python train.py --num_hidden_layers=9 --hidden_size=512 --n_experts=256 --experts_per_token=8 --d_expert=96 --d_shared_expert=0 --hidden_act="gelu" --moe_layers=[0, 1, 2, 3, 4, 5, 6, 7, 8] --router_score="softmax" --normalize_top_k=true --routed_scale=2.5 --balance_loss=0.000324 --balance_bias=true --router_noise=0.05 --router_cosine_scale=10.0 --init_std_router=0.00959 --lr_router=0.00122 --num_attention_heads=4 --num_key_value_heads=4 --head_dim=128 --vocab_size=15690 --norm="layernorm" --norm_place="pre" --norm_eps=1e-06 --positions="rope" --rope_theta=10000.0 --rope_fraction=0.25 --qk_norm=false --attn_scale=0.0884 --tie_word_embeddings=false --parallel_block=true --init="normal" --init_std_qkv=0.0347 --init_std_o=0.0347 --init_std_up=0.0347 --init_std_down=0.0 --optimizer="ademamix" --learning_rate=0.000125 --beta1=0.9 --weight_decay=2.3 --lr_head=0.00743 --warmup_steps=318 --schedule="wsd" --decay_fraction=0.94 --decay_shape="linear" --final_lr_fraction=0.0 --batch_tokens=[131072, 262144, 393216] --max_seq_len=512 --doc_mask=true --z_loss=1e-05 --train_tokens=1439000000 --max_steps=6147 --dataset="wikipedia_en"
Below are experts of layer 4 (counted from 0) of a mixture-of-experts language model. Rows are named router (the router's row for the expert), up (a neuron's input weights, with its number), down (a neuron's output weights, with its number) and show model dimensions 128-255. Each number is 128 + 32 x the weight over its row's rms, rounded and kept within 0 to 255. Numbers have three digits each.
Before each expert's rows: a language model's description of what the expert responds to; "raises" lists some tokens whose logits its average output raises strongly, later layers aside. This comes from a sample of Wikipedia text that the model never trained on.

# expert 14
It responds to: Middle or final pieces of names and titles in music, film and book lists, such as Sky-lark, H-all, Cip-oll-ini, Z-hao.
raises: "ven", "one", "head", "uc", "bridge", "van"
router:157118107135126122130095095116164137150183131133075155155102116128121163094113086145099157095096172179074207153103123140139202179114144189080164169134132143117147130090096175201117061121129147136131148084122087141140174103071080094171167135093160114124142103124127146116106142094198102190180181160118145134066144104110131102076146095149156149166145079143156207110125164135101126090098
up0:182141139084131147115098148104122119156153126125094135137129112134118137111107105130098148128131091090160113127130119131175141100131053157112139129095138161085085144109138103190153104144198130103125173129111107190133164127127119136095060170102146161080113138153111181107105126097198102134084097215085141080094125158122178069081130142154086142118193083155151178172188170123179183090118
down0:162168073132120140126168135140116136158079091110107130102198179116111074155148161122165110189158146141145174100120100138079199075096089161113115168104100161123114147041063050126104177151141129074138107107127150065132163104081143111072125159074131132164109143171177136160107153162114127166081157070124122051121155127136127106193170162112166136148171124149092153099158127138165132142110

# expert 49
It responds to: First pieces of capitalized words inside titles of films, episodes, books and series, such as Mut(ant), Nob(odies), Rob(otics).
raises: "ooth", "ness", "uf", "-in"
router:123183156158117106104115120081078165117157176158072159080110085143148133096101155176060111113095137161060126139104129146120111130105109151123115153181091163070168139129103133132121106157152095091133198116144102122109150193083092123132178127103132131082101075128096112109123146122157145082095144137113143122119121110112116118142120107103154092127157090099149200133122128097117160116135
up0:126202103187136127132165095148164115063118120141126165107122167095127136095131177173168086098126185125146082151192132135115126078152148147106121125156078137098218099112096094110120083152157093106137089168151149062100124083126159130141154110129104081144109096155209163079083130143134123139140137104107075158087158128104122143145109221118159150136122142144124132160113121183166088118126
down0:104142159160122069160090132111142109087168167094125106134141106163154110169079097120155184197120133134118109072164143107184096077118072125118133173192090145148091178127167107134164169127075105175099078128130081133094190113114104163148154121119090135046104116104101179119089133108210148140136133093149185081111090103148090129177111106127118107142153159103160109177153083117157174098130

# expert 11
It responds to: First lowercase letter or short piece of a word split into subword tokens, often after a or the: s(ire), s(oprano), l(iga).
raises: "op", "ired", "oma", "ital", "ered", "atsu"
router:119141164175145147070165105104102111127128097129150094096083098068141131078115159171142095128152106146144149158180103092165153160119111123167062083110090125088119134099118041057131174133163141124097077149110143121142170176121166102140142141121147139076130149152166177111125152107104186074147107098093096072102136156166135053119121133077155128140126132130095102071162119095122181138127
up0:127145106129078059122102156143114200191132144079064091135089110111135084142162140156096124124130088179170127120169095090146170107080144103146133168091132150157122142034128128125130115130123147193125150163137095097109100130087131119139119091042145145099139128106154106116119117127093092072087053145086157173120151135094114150077095159101139131147202195182095107156164153134069145102174
down0:130134157208156063085073123142137105120169192144106113129122115098161175148119130102170172131076121143135190143150158131144140100073147118137146113158139135133133136151113139151125149138106102129093131154112133116090086127173096126136112154135141139095133109166174143186135072136143100090107178150151131099069131099117122146134102152131099115112095139096140140172101157123088096100132

# expert 54
It responds to: Surname or place-name pieces after a first name or proper noun, such as Biggs, Mixon, Topete, Hotel, Airport, Avenue.
raises: "ning", "hill", "with", "ites", "e", "mon"
router:151088062142057146162132133098169168110139147127099099082195101145128143094130120121156144127145148119123208115162166137080160131076042149142085098134144125152098136174145152119220110091145166123173128092139177114122080134134140087155135132054156150133191082124071124224147153158177122148144119152124079098110154136104116126144145174109080121132115101131122107120102128152145064082111
up0:121117083168088126136191109127139114086110117116155204124173095087122132137165142165161124154188116147116179075081113119108097122103067111199134123125098088182106115188082143139147173129203107154162176162141116160136124179134168140092087207127133189084095166138146125154110138152124102121164089135086103113134129163035102082160119124111150176097162120109110118148173143101160109135170
down0:140144152124131145166073153107177146171178111133110130135135102131133143098091107161116183128121061132119110095120052117111087174121109177122083129114086207138130127073129159120123057109141055161092090105138074137139099181143127126126104119172152084136130045151182159106151117061171093133212138128114122131157186185157080077179148152129102108150166131094103128123104155179117103133087

# expert 57
It responds to: Word-initial pieces like re, pro, pre, ro and cre inside longer words, such as Imp-ro-ved, Rec-re-ational, review-ed.
raises: "nal", "ain", "na", "aid", "ata", "iver"
router:106108146113090117150092142058143098087143111138133187075161137124153172141088179078120130093101110124113142153115083111159105104135105149177159127061136137143135106139109162115105092158056086125144160121085124093119088146157088118129194158119169111108163122143125147155123116148127127162133144154094098117157067112104113098171102124126094080107190118144181136145153189175151078160062
up0:165098196097105126109093141162139142081146104174205142103127152140139122147094130142119083177110135050170110090176097162086126160163111150123173096125101144082123133136104130078130179190133105164095043129101081134169181139139165160153135119132135087117177221112130149150171072194155071115052166079092165072058101113149127079148136106110111156124096155157030133143122191116117161132144
down0:139122180149103158177211151036111154086158104101120099126151095133187148146112144153112125146203159134185114129148148080158105144089123187137155152128112120170116179132157215108155091146129172149121121105059072156073203099116081156121168116114135104166167153137103095118173153126101161148159169100138104155107125078175141113141119134176094091162090154126121160138114147172140144118104

# expert 34
It responds to: Nouns and verbs about buildings and construction in architecture and heritage text, such as building, built, church, roof, house.
raises: ")", ").", "),"
router:152106117109126136057104177111102108163095074176154098117129155161177098123134085126130091104149124103182152082129044102128070141174141158115136083141149132109074153142100128127135105153124146101139162114127147096134157150137122148114164125156199159121116107109130155149154155113149135125171173056147149139156093112164126137118115133138083150153086136124157050177160101136155103107186
up0:146127121158164147139152143081138122115134154128093110144161164135143120152165132137116158138071164087153136126170114210143117114166079119151105139109103152083146134174157105119156091107187118159135102160046167173148192112116125069117124133143137154063129126138139082110138169177213123080153097102158139127104083084132131135185123143106104140109146149140124116116112153168068097127119
down0:100137137139150157121128117097112133146164102158089126074133164115136105149165128151110147146162128124050095133158087128155170110136168142117161130126084120139164174164124156085125095130128087080097138102101193073142188139165157120112098092144129133119176099149131119147133179127151137096065075137044144132115125159152184162158131157135182107133098145065093128061146132189190162104195

# expert 29
It responds to: Verbs and linking words describing what something contains or has: includes, comprises, consists of, has, is composed of.
raises: " land", "aded", " three"
router:227146085137192119166094160087075108121104186136116123078110113076170105117129171153148122165198146110129133144170165182119093155200092101066159181153104104191093130140130088114106080082171108101133087150166090118085175127166108138128133129126139058151093187161094139117117143194100138145152138078152111099089135148077136123105149169103119145160168140107136115100162149109199100093131
up0:129155084190079165081086107103121108093181062125169046144135107103098118131167137148138122097167147132132153149145118126117124148126103128066126132169147116064106140122146079160133167126136130136133045111157176096117091185123108101119195150137143197126121161114161127094087108051170053148143107106119119102153121134107153118168112120160102149161069116176134169094139099090129109095119
down0:140054116095131125136160102086112130093115060158157159095139145135138120106099159095118167171161136078085168101077064118090164101150091127172140140133121196155198096177095165106156111151116125141127164096118136111126124165129095139145143188073118108177158154096113127154126154109102097096128134143227084089106084072159071093123103129127102155113130143153142094078119087118125146127115

# expert 7
It responds to: Opening pieces of ordinary words that a suffix will complete, mostly after a or the, such as t-ens, just-ifications, spec, qual.
raises: "yr", "av", "ell", "els", "ets", "elf"
router:136148094181120145087169134136120124128156065105090134125194128142126132107145140094118151104143149127056180148118099117180165066116118138083176174128128103105091127108147135127101117136156097120086163170101125112074130142117091144113049122144116122129148133187133195053173090128147142170091177090097139145108115151129135096165130110171117153131114082122095113084133173105132101153176
up0:138147131153184122234143154149084115091128103187141175161155090166104120124122099150117155113159180134150119125115136131153121123110140067180154084188160144072179139162131164112119102174143147181114118081162144127099159115145148078139128115063140118208107175115097149191140136112167131152112145174068081161072138152146122140110129119161100163139110146091178071088172146162158093141149
down0:087092148211144126108128149153094062161152150129126159068141181140142106147121111155167148141190196121094143157156086112155145140134120108137137162162149076083128129122130180129114154103112124119111103103157222096095117156194144108121128126121132119131123138172082139188067095101130112111117108152149139119112097149123136150122180070115182128088121177133093133117104105126063110081168

# expert 25
It responds to: Bare space tokens just after a table pipe or semicolon, right before a number in sports league and election tables.
raises: "ishes", "uma", "erk", "acter", "vement"
router:153167140073118195109163136107113124092175121102128171245156103121099093160164143084133085119127148124126045106134099113102080137102140132101061150148141123126143076117077145125132158139111155138133140097205157081127106166093125165151139114130150101116154174114134081113137110159114129109108137118132127113141121130105157148106137109172138113111088207135083113150150143152118129159136
up0:157121068138088134153157157163112150106098075121108117125130133125158144101118112124146158149172187084116130074184173159150125120107066148139161060127157168139053177052114121115118094106146106138103201130137125103072097077113131064213134141145079146119131100073126181179126127150183194123122109153121079107131143110176167062117165187056115146061132024102140131120133178143200138122158
down0:082154116166164153125136137128149167145155156084124160139079161118134203090110091097121131099107097074097112086116160172148153189156081196166096137121207135160129126167169176164117184097108126105062140150197114153150131148135190121144142118096075121088099158123157085163161060136082118112144082182113131107143104162192141115145148110185087165084151132089200110156110164164146114131092

# expert 51
It responds to: Sentence-final periods, often before paragraph breaks, and contrastive connectors such as but, however, although, while.
raises: " Other", " Its", " Each", " It", " This", " Some"
router:143125094114138138127127115169113156135107104068130083156087142083131091158103132117101100121126145154115150100132165116118133141168083103165198152096141074142171105153168107141120133094123127105091197171174184100108136061121137098129155139203153090193186135097104149090105162085099160134114125124152113125126110187137141157138150096174113115085129169097137110114117122180134116105126
up0:127065141155116101125124160115113114165160114159095160151104131123184108118053148074201142100142134189140135147150069130199219116138103145136170113051104143105125183126143122092173142122147115103106087097119153183123134099121161186158179102124087087144143165128162090136147113124201122115086150150139118170110109132129111120114106138108131106127142105131076170179146083131120139060109
down0:173143134170110138157151164188145096065134091127178140087155092170096145095157155200091145133178180114105154109080134147173095141115179081111091125168115106161138160185149112125144171119092117150159185131106045131078168122125064107116071198140037076111138173120087155102161117140157111132114127137203140113118119088094160106119112151154137082121107181163132138122176135091116111165158

# expert 38
It responds to: Capital first letters of Slavic, Hungarian and other foreign names and places, often in lists or tables, such as Z in Załęż, J in Jastrzęb, Gy in Győr.
raises: "ly", "og", "elf", "ours"
router:162099129107118132189151101084063105166139110114126118073102081081094131179131147135172090158147117115115135124167168168151189169154162102166032134119127145139105110133133084098160128140169159188144135158142131127142115108121133156114128097108143175134176095098172141146120145153119143064148128135114132104121123115151099115109118176110189141145099124128110220164134159172117139130140
up0:106118169112081188155167075160137055157135117086155138132176082132101151055127095047151092132197109166165124131075120141122167116136131138121132153162099115079127154128127102070167161089116152178130122142074149143162102141160165116115093116160100158115097154174139156093194101110105165106135075177081098111144148106124162093169160060114104132162172150091156127067147132094177077169144
down0:127144098171141119120090111116136141198133120154128052093130184125140146140130158105110198110093104120125110089131187221134161106157109140143055139125105132126081143146184188171133143099115122090103093144133107156134159120123092116113136132152102120054142116099130193154127127060203094119117117169069156195093168079107107147118134146127102153088177117100152094171155120131132160108064

# expert 36
It responds to: Main verbs and participles after was, is or were, often in timelines, such as founded, built, established, published, succeeded.
raises: " by", " later", " month", " during", " together", " earlier"
router:154173131116164110099129137119149102121081099168214184051153099134135075119116108128144094180185098101137191137135168144088136116123144154110109110107113179125144114097125131143072143158131145107195154096089037123100164162146143121118212144106154131124123131105124114180127166124128118128111154132134099082058168124129082109175131108095130159115158114118150138139126140091137074106119
up0:184145162147128123142133134115120152099184188109111161081141095222129116099056154155152120095120082159126166111159089103139171146175139148085104214117112089112151106170149177144147153137117149117088099074086114224115125172126134096111160135125122094089129109091173088058072149119114096092122109183144098052128171098125140139107144159106116122169157118118082115100153109099101108091177
down0:106080158103113118120101136166116093092155129128098141174156104159119104090121121149101139163153135153095126120137070213186096088130079160101125109157119135121105182093122086145081110172141122111097116108123129100089063136139158104120158164081113065108135090116141154124074146128119089196081132041053113073070088105190192101133115127117122156146146084115090159112146136141162141148088

# expert 1
It responds to: Later pieces of personal names, especially surname endings and patronymics in biography openings, such as -ović, -sson, -enko, Khan.
raises: "hips", "abad", "ness"
router:113152114143104126095137073123152108129126153092108098142108154127134119074197182107128147142119175164090091072118132169078155164113085116116101168127151123117103170158130151132160093130113135146111153150110151143136068102133088101147096133095147158167085077080173075127133164162199117175136091112097139095119113098158169127094145111084166102175071136080123128091079116137106162127148
up0:103087093139174112072130114073133081124110152091101104109108109121154114141184087110150173157130126102131130060116126098141120164140111096111117143141084193215151101127157095106143133137090105173112208110122136094148145129091125106157126096149117167155108118090130159176165180097142136141095113113083112163146130095147084062125136162079126113155068159165129105099115164176154132108132
down0:068124128075165095141136158145063139160108180138135148154179141086144131129127116141105112132115101174148144128109162090085103093169136170087083160121159170171065150105126159167167144149137133127110092142190163155095140116138103172151121158121098091117096105094154094145092112123150091115139107154190067164116197155106123150121089138155178101086189099133151126113105177134109133168134